Weights of a small mixture-of-experts language model, trained from scratch on English Wikipedia.
Size: 13 layers, width 640, vocabulary 16384, 199M parameters.
Below are experts of layer 6 (counted from 0) of a mixture-of-experts language model. Rows are named router (the router's row for the expert), gate (a neuron's input weights, with its number), up (a neuron's input weights, with its number), down (a neuron's output weights, with its number) and show model dimensions 480-559. Each number is 128 + 32 x the weight over its row's rms, rounded and kept within 0 to 255.
Before each expert's rows: "comes before" lists some tokens at least twice as common just after its tokens as in all text; "mostly gets" lists some tokens that are sent to it at least half of the time. This comes from a sample of Wikipedia text that the model never trained on. Tokens count by the router's weight.

# expert 4
comes before: " the", " be", " was", " have", " he", " is"
mostly gets: " would", " that", " what", " which", " could", " This"
router [116 113 171 125 126  68  79 116 118  46 169  71 121  96 131  95 135  69 142 140 132 138 184 140 158 166 106  98 112 131  87 117  78 120 139 188 120 125 143 149  81 140 161 132 118 127  91 186  95 150 165 146 109  99 127 101 165 119 160 153 122 130 177 107 154 203 161 172  95 125 153  85 176 129 116 136 160 173  89  77]
gate0 [ 57 103 147 156 103 121 128 135  95 150 101  77 124 137 144 124 143 137 176 122 134 177 140 138 124 160 119 104 151 104 124 102 138 142 158 141  80 159 136 130 129 136 123 191  93 164 145 153 123 190 126 190 168  63 121 167 161 124 137  96 117  81 121 158 134 120 153 127 177 157 114  84 147 117  53  87 157 143 101  82]
up0 [163 130 121 112 167  82 164  79 104 170 167  73 135  97 147 138 108 106  77 100 203 163 157 129  87 120 185  83 116  96 159 127  86 116 130 130 107 141  94 101 146 125 129 112 150 139  99 145 150 109  88 151 119 158 129 108 166 114 159 165  92 115 147 120  95 109 101 146 124 118 135  86  64 105 111  74 118 141 144 202]
down0 [125 190 117  73 157 112  68 152 174 138 121 119 133 146 148 172  80 114 145 209 150 124 141 135 131 108 142 122 161 106 119 131 116 156  63 156  99 159 143 135  96 189  96 167  68 154 135 123  61 162 104 137  86 103 172 110 125 138 146 183 146 157  87 151 148 168 145 132 144 102 130  79 162 111 154 100  75 128  38 101]
gate1 [ 94 127 109  72 198 147  93 156 161 160 182  65 159 134 123 122 129 116 104 189  80 163  70 134  88 110 118 106 120 115 159 170 105 141 142 159 152 148 185 124 150 112 116 115 101 137 102 144 155  80 142 135  93 152 199  78 197 111 139  92  93 158 148 182 112 193 134  81 142 141  97 159 123 147 157  74  51 130 173  65]
up1 [114 164 185 103 182 146 154  95 170 183 127 124 165  65 169 129 116 140 135 158 134 115 140  91 164 106 147 171 131 108  69 162 137 181 164 120 125  56 133 125 186 135 109 114  86 179 138 112 113  75 111 114  89 114 166 159 117 156 154 157 148 146 122 132 154 107 123 146 162 113 104  69  78 158 134  99 152 109 169 104]
down1 [ 96 148 168 161 117 150  99 104  78 106 180 159 132 131 130 156 118 142 128 118 175 105  93 109  97  91  67 178  57 181 144 114 116  99 136 178 128 134  97  87 140  90 179  84  97 152 107 136 148 135 127  93  91  84 116 123 162 144 168 131 115 165  98 131  66  99 111  90 157 187 108  83 116  66 159 115 122 162 129  78]
gate2 [132 131 118 144  82 121 155 107 107 199 103  95 121  98 140 111 124 166 114  93 185 123 149  89 115 120  76 144 119 137 180 104 156 151 142  85  84 101 132 132  97 114 118 125 140 102 141 114 100 171  92 114 103 110 144 128 146  94 100 121 132  94 124 151 147 191 117 123 150 129 116 158 135  66 184 161 122 137 110  97]
up2 [111 148 175 134 113 152  94 101 121 159  47 125 190  94  84  94 171 125  89 133  97 124 101 133 143  87  96 124 169 135 140  83 142 187 150 111 171 112 145 115  86 149  79  95 110 106 163 147 143 119 152 125 136 141 129  92  86 155 166 133 122 104 129 152 181  75 165  72 114 100 106  54 114 131 139 109 118 172 123 149]
down2 [120  86 149  91 117 115 130 100 112  76 112 131 154 114 110  45  82 141 166 112  35 135 118 115 156 137 169 192 113 106 154 188 169 142 133 175  94 122 122 119 110 159  83 130 137 122 134 157 107 117 159 168 157  88 194 130 129 144 163 121 175 132 163 113 133 157 144  84 139 129  83 161 136 122  96 151 140 183  78 178]
gate3 [144 157 107 174 126  17  96 131 188 111 115 156 193 181  98 126 159 132 122 150 126 117 126 125 111 120 196 123 126  94 137 133 110 112  74 104 175 132  71 112 122 130 140  82 148 156 185 149 179 130 140 182 137 165 169 127 143 128  85 105  63 149 135 153 121 112 133 173 100 149  47  88 147 115 102 137  87  74 121 128]
up3 [175  85 155  84 104 151 151 191 169  86 112 169 142  94 134 151 155 115 174 130 117 148 129 113 171  87 184  99 152 156 148  91  82 151 147 121 117 189 101 134 184 124 149 154 155 145 162 135 137 131  89 112 124 205 118  77 108 111 163 150 119  88  99 174 131  83 155  88 117 136 117  98 115 107 107  88  79 137 122 191]
down3 [ 94  95 109  77 173  87 156 156  18 126  91  89 196 118 163 188 141 152 129 157 102 116 129 106  98 114 170 142 127 130 154 151 130 106 104 108 157 144 173 160 132  91 135 110  84 124 135 127  88 155 172 111  79 122 127 111 143 105 178  70  96  78 125  70 125 126 175 139 186  75 127  92 124 169  95 150 138 150 144 119]

# expert 14
comes before: " the", " a", " his", " to", " in", " their"
mostly gets: " joined", " served", " worked", " signed", " won", " playing"
router [144 175 164 167 152 112 121 156 160 127 103 161 122  97 193  96  76 115  95 110 199  91 143 196 124 117  57 127 195  83 126 101 124 137 129 103  71 100 124  82  73 202 133 140  94 152 100 169 111  67 154 122 141  97 129  98 147  97 180  91 148 114 136 142 119  91 103 136 122 148 129 109 182 174 136 136 100 153 118 135]
gate26 [152 150 160 159 202  99 125  70 120 134  87 170 122 101 129 155 124 131 127 135 140  98  97  94 104 147  82 175  67 139 130 143  59 162 163 150 157 113 153 140 172 154 109  77 191 162 112 120 135  75  94 134 112 154 236  81  97  84 115 134 146 117 122 149 160 111 121 124 124 173  82 139 110 137 153 135  97 205  73 149]
up26 [233  98 168 186  80 128 114 207  70 149 129 154 120 136 137 117 150 104 135 148  86 135 119 123 180 152 100 119 132 172 107 154  85 171 166 120 113 126 165 111 156  88 158 177 138 141  86 144 125 148 221 113 131 184 140 109 127 108 134 176 106 138 154  96 174 124 133 132 110 150  88  94 148 107 120  90 142  87 113 199]
down26 [ 60 114 112 122  55 104 141  90 121 115 116  94 131 158 175 161 164  87 136 144 110 134 170 100 102 141 115 122 152 105  91 174 157  99  73 111 160 141 180 133  64 137 188 108 157 159 112 113 104 158 131  72 165 110 123 146  63 183 118 112  99 124  29 121 142 185 126 140 139 165 138 149 254 118  93 184 180 141  97  85]
gate27 [ 89 106 165 126 125 175 113  83 128 128 117  82 132 101 103  76 154 141 162 159 116 130 102 120 148 140 125  72 105 157 132 101 142 123 133 198 176  49 146 168 159 171 157 131  86 145 151 168 143 119 102 114 171 170 112  96  77 125 142 145 148 113 205 133 104  92 193 168 172 133 133 103  62 125 135  74 145 111 151  97]
up27 [213 141 105 129 160 130 128 166  94 154 134 148 163  95 120 167 130 123 134 188 113 121 137 141 156 143 112 137 167 102 108  89 128 134 151 153 118  75  75 144 145 181 106 116 112  99 138 207 135 107 127  95 126 111 196 155 119 132 176  95 173 102 114 166 149 122 140 140  71 172 106  62 120 119 158 143 154 132 178 108]
down27 [196 193 149 159 131 114 130 111 160 114 124 100 120 159 129 145 180 102 131  95 141 147 111 144 188 133 104  83 114 128 148 132 161 124 106 146 140 124 147  96 151 141 177  68 166 120 168 119 136 159 160 129 106 168 110 155 115 113  77 141 177 103 139 180  84 142 108  93  59 137 118 195 101 110 143 123 126 178 107 153]
gate28 [157 148 157 164 123 230 132 112 103 133 109 119 155 142 204  88 146 111 173 147  60  98 157 153 164  93 149 154  73 112 124 138 123 127 120 131 134 138 109 145 170  78 169 172 125 156 108 128 102 158 134 140  90 180 149 162 148 115  84  82 160  82 184 117 171 169 134 158 124 168 125 180 203 186 123 167 156 141 126 167]
up28 [130 121 113 100 132  83 136 156 145 132 144 131 137 118 139 157 156 159 168 129 146 125 142 120 108 148 115 122 125 143  90 144  89  87 149 124 135 168 144 109 187 135  97  93  74 136 115 105 109  98 147 135 148 123 113 108  73 141 118 110 119 167 150 142 111  68  99 146 165  89 135 157  95 139 142 150 101 111  98 132]
down28 [187 103  89 121 167 134 122 115 140 107  90 131 151 123  77 134 138 152 152 175 124 178 153  94  86 147 121 144 115  94 144 160 157  81 128 141  92  94 141 146 179 151  72 161 134 130 166 112 101 128 102 114 156  89 117 116 114 128 171 144 160 114 127 153 126 112  85 153 152 100 145 138 143 126 155 121 128 101 153 134]
gate29 [ 94 113 165 195 118 126 186 157 188 115 121 130  95 115 150  75  96 117 142 106 112  23 159 109 130  83 117 122  96 140 148 160 120 124 142 100  97  80 121 169 115 109  75  99 157 116 182 111 172 189 165  90 173 119 146 102 163 106 112 114 176 119 158 140 130  79 128 135  89 153 186  93 126 131 143 119 124 159 146  89]
up29 [130 165 108 142 134 134 113  83  92 112 138 141 139 116 154 131  89  98 148 127 159 116 188  97 134 130 100 133 106 220 100 129  99 113 113 153  69 156 144 120 104 137  43 139 117 165 145 149 150 177 180  93 126  86 110 132 121 151 157 128  84 139 180 122 136 120 156 162 159 146 170 144 134 131 183 108 124 137 130  32]
down29 [111 177 100 126 155 161  86  98  86 142 170 137 123 147 122 138 129 102  85  72 127 155 169 145 122 144  94 141 255 174 104 131 131 165 111 143 140  56 161 116 203 140 131 160 127 109 130  56 119  98 123 123  83 108 100 133 137 133 155 185  90 115 122 120 173 140 124 152 120 119 156 149 132  69 118  97 176 161  88  76]

# expert 12
comes before: " the", " a", " The", " it", " other", " its"
mostly gets: " although", " or", " but", " though", " However,", " despite"
router [ 61 128 116 125 135  93  42 127  94  86 172 150 159 126 188 123  81 108 170  82 198 143 153 137 184 163 137  82 152  83 163  85 133 181 116 178  89 101 140 135 132 174 150  90 105 137  95 113 103 101 162 193 141 101 138  97 104  70 177 120 143 149 122 102 159 118 142 186  71 129 107  85 131  98 140 199 125 150 100 132]
gate0 [119 140 137 146  86 119 104 137 119 123 103  91  92 109  90 139 201 100 183  98 150  94 139 177  91 126 148 138 102 147  20 108 131  90 171 115 139 159 125 145 181 123  49 151 135 170 137 145 181 129 142 177  85 144 148 139 125 120  92 131  88 143 123 166 143 118 113 140 140  79 128 160 122 122  93 117 117 176 113  96]
up0 [160 131 149  52  98  70  81 116 153 154 176  52 130 104 194 135 129 194 139  98 153 153 149 129 181 143 143 129  75  43 152 161  71 146  87 132 166  90  85  88 157  64 161  82 167 121 130 136 135 114 110 123 102 103  80  70 152 143  87  86 159 161  73 144 128  97 147  70 117 107 116 128 127 109 179 129 125 102 137 133]
down0 [ 74 117 112  68 161  84  82 152 120  58 130  98 143 214 151 105 116  79 134 126 176 156 184 139 172 135 113 140 136 182 135 153 107 135 157 157 137 132 133 126 128 141 131 111 125 100  87 224  79 139 151 140 110 141  37 102 115 161 125 191 146 158  96 122 112 145 143 138 100 138 118  67  75 116 171  76  75  84 121 104]
gate1 [ 76 171 126 167  94 113 140 150 156 153 123 124 127 138  78 114  71 132 146 138 164 187 177 100 168 163 120 181 105 148 148 180  46 134 166 108  99 165 138 103 116  91 147 166 137 150 162  57  99 159 148 117  89 112 160 123 166  61 160 138  23 176 150 134 110  95 125 115 113 125  96 172 128 152 182 119 138 140 144 159]
up1 [129 150 106  80 139  84 133 149 170 141 118 117  97  53 173 197 103 133 145 114 109 110 121 138 145 147 136 136 137 120 141 134 128 190 187 106 162  69 115 160 143  84 123 129 128 109 110  91 192  80  99 115 139 153  76 130 114 162 101 137 156 112 122 135 167 183 131 151 129 111 184 127 130  82 163 142  89 142 184 111]
down1 [119 104 174 154  87 145  89 100  98 118 122  79 132  63 166 145  75 155 109 135 166  77  90 102 114 125 144 152 131 137 171 162 144 123 152  86 136 187 135 151 112  94 196 110 115 129  74 147 113 121 151  96  87 108 121 138 139  85 114 175  89 138 134 119  96 124  97 130  81 108 126 100 129 128  71  76 120  99 155 168]
gate2 [ 61 113 130 173  57 123 135 103 127 160 121 115  88  89 111 132 124  86 145 136 158 106 162 122 104 133 100 181  76 183 109 118  81 177 116 132  96 150 173 134 171 134 163 108 128 140 152  68 139 151  85 143  85 125 159 132  70  26 146  30 119 112 128  96 165 174 125 167  91  96 105 210 240 102 110 105 145 122 137 173]
up2 [117 113  77 126 113 160 125 161 188 126 148 150 109 121 101 130  70  81 133  85 107 108 140 156  94 132 140 127 107 185 166 149 156 109 116  84 135 120 125 129 140 109 157  85 130  71 162  76 117  99 131 121 113 108 165 109 143  78 115 109  81 179 105 118 115 108 141  63  86 124 146 125 122  53  99 140 118 149 187  90]
down2 [177 126 192 117 119 117  95  76 104  49 176 145 159 143 128 131 195 150 127  36 159 103 139  63  98 143 162 106 184 126  77 160  84 104 176 148 109 146 108 144 135 140  52 111 183 112  93 138 108 118 110 149 127 142  87  76 168 139 102 113 204 105 120 137 114 115 159 107 109 155  95 132 157 145  82  82 125 207  86 157]
gate3 [126 161 153 160 112 120 126 152 179 155 116 109 127 114 180 107 174  94 143 165  86  98 151  97  91 135 137  98 138  93 159 124 202 107 138 174 117  87 113 132 124 136 142 109 127 100 165  81 106 135 122  99 118 116 144 129 123  84  38  94 124 144 139 162  98 168 163 123  83 106  87 124 117 102 142  96 146 128 101 152]
up3 [119 115 111 171 169 152 157 121 203 158 122 112 139 118 144 132 124 155 185 204 124 143 136 135 132 115 155 148 195 112 136  68 174 107 164 111 151 179 125 123 138 168  95 102 145 145  76 168 149  84 108 145 161 130 137  98  75 114 136 151 142 196 168 154 166 132 134 123 136 164  77  94 108 177 215 137 104  95  98 128]
down3 [149 120 141 137 100 127 140 128  48 161 111 162 135 149 164 124  51 149 102 172 135 130  96 166  81 170 113  88 151 102 169 127 127 113 102  89 101 146 144 126 112 123 130  95  65 116 152 135 147  64 128 160  92 127 156 122  98  80  94  84 150 123 141 117 181 129 167  83 137 108 140 126 144 180 124 145  90 106 164 169]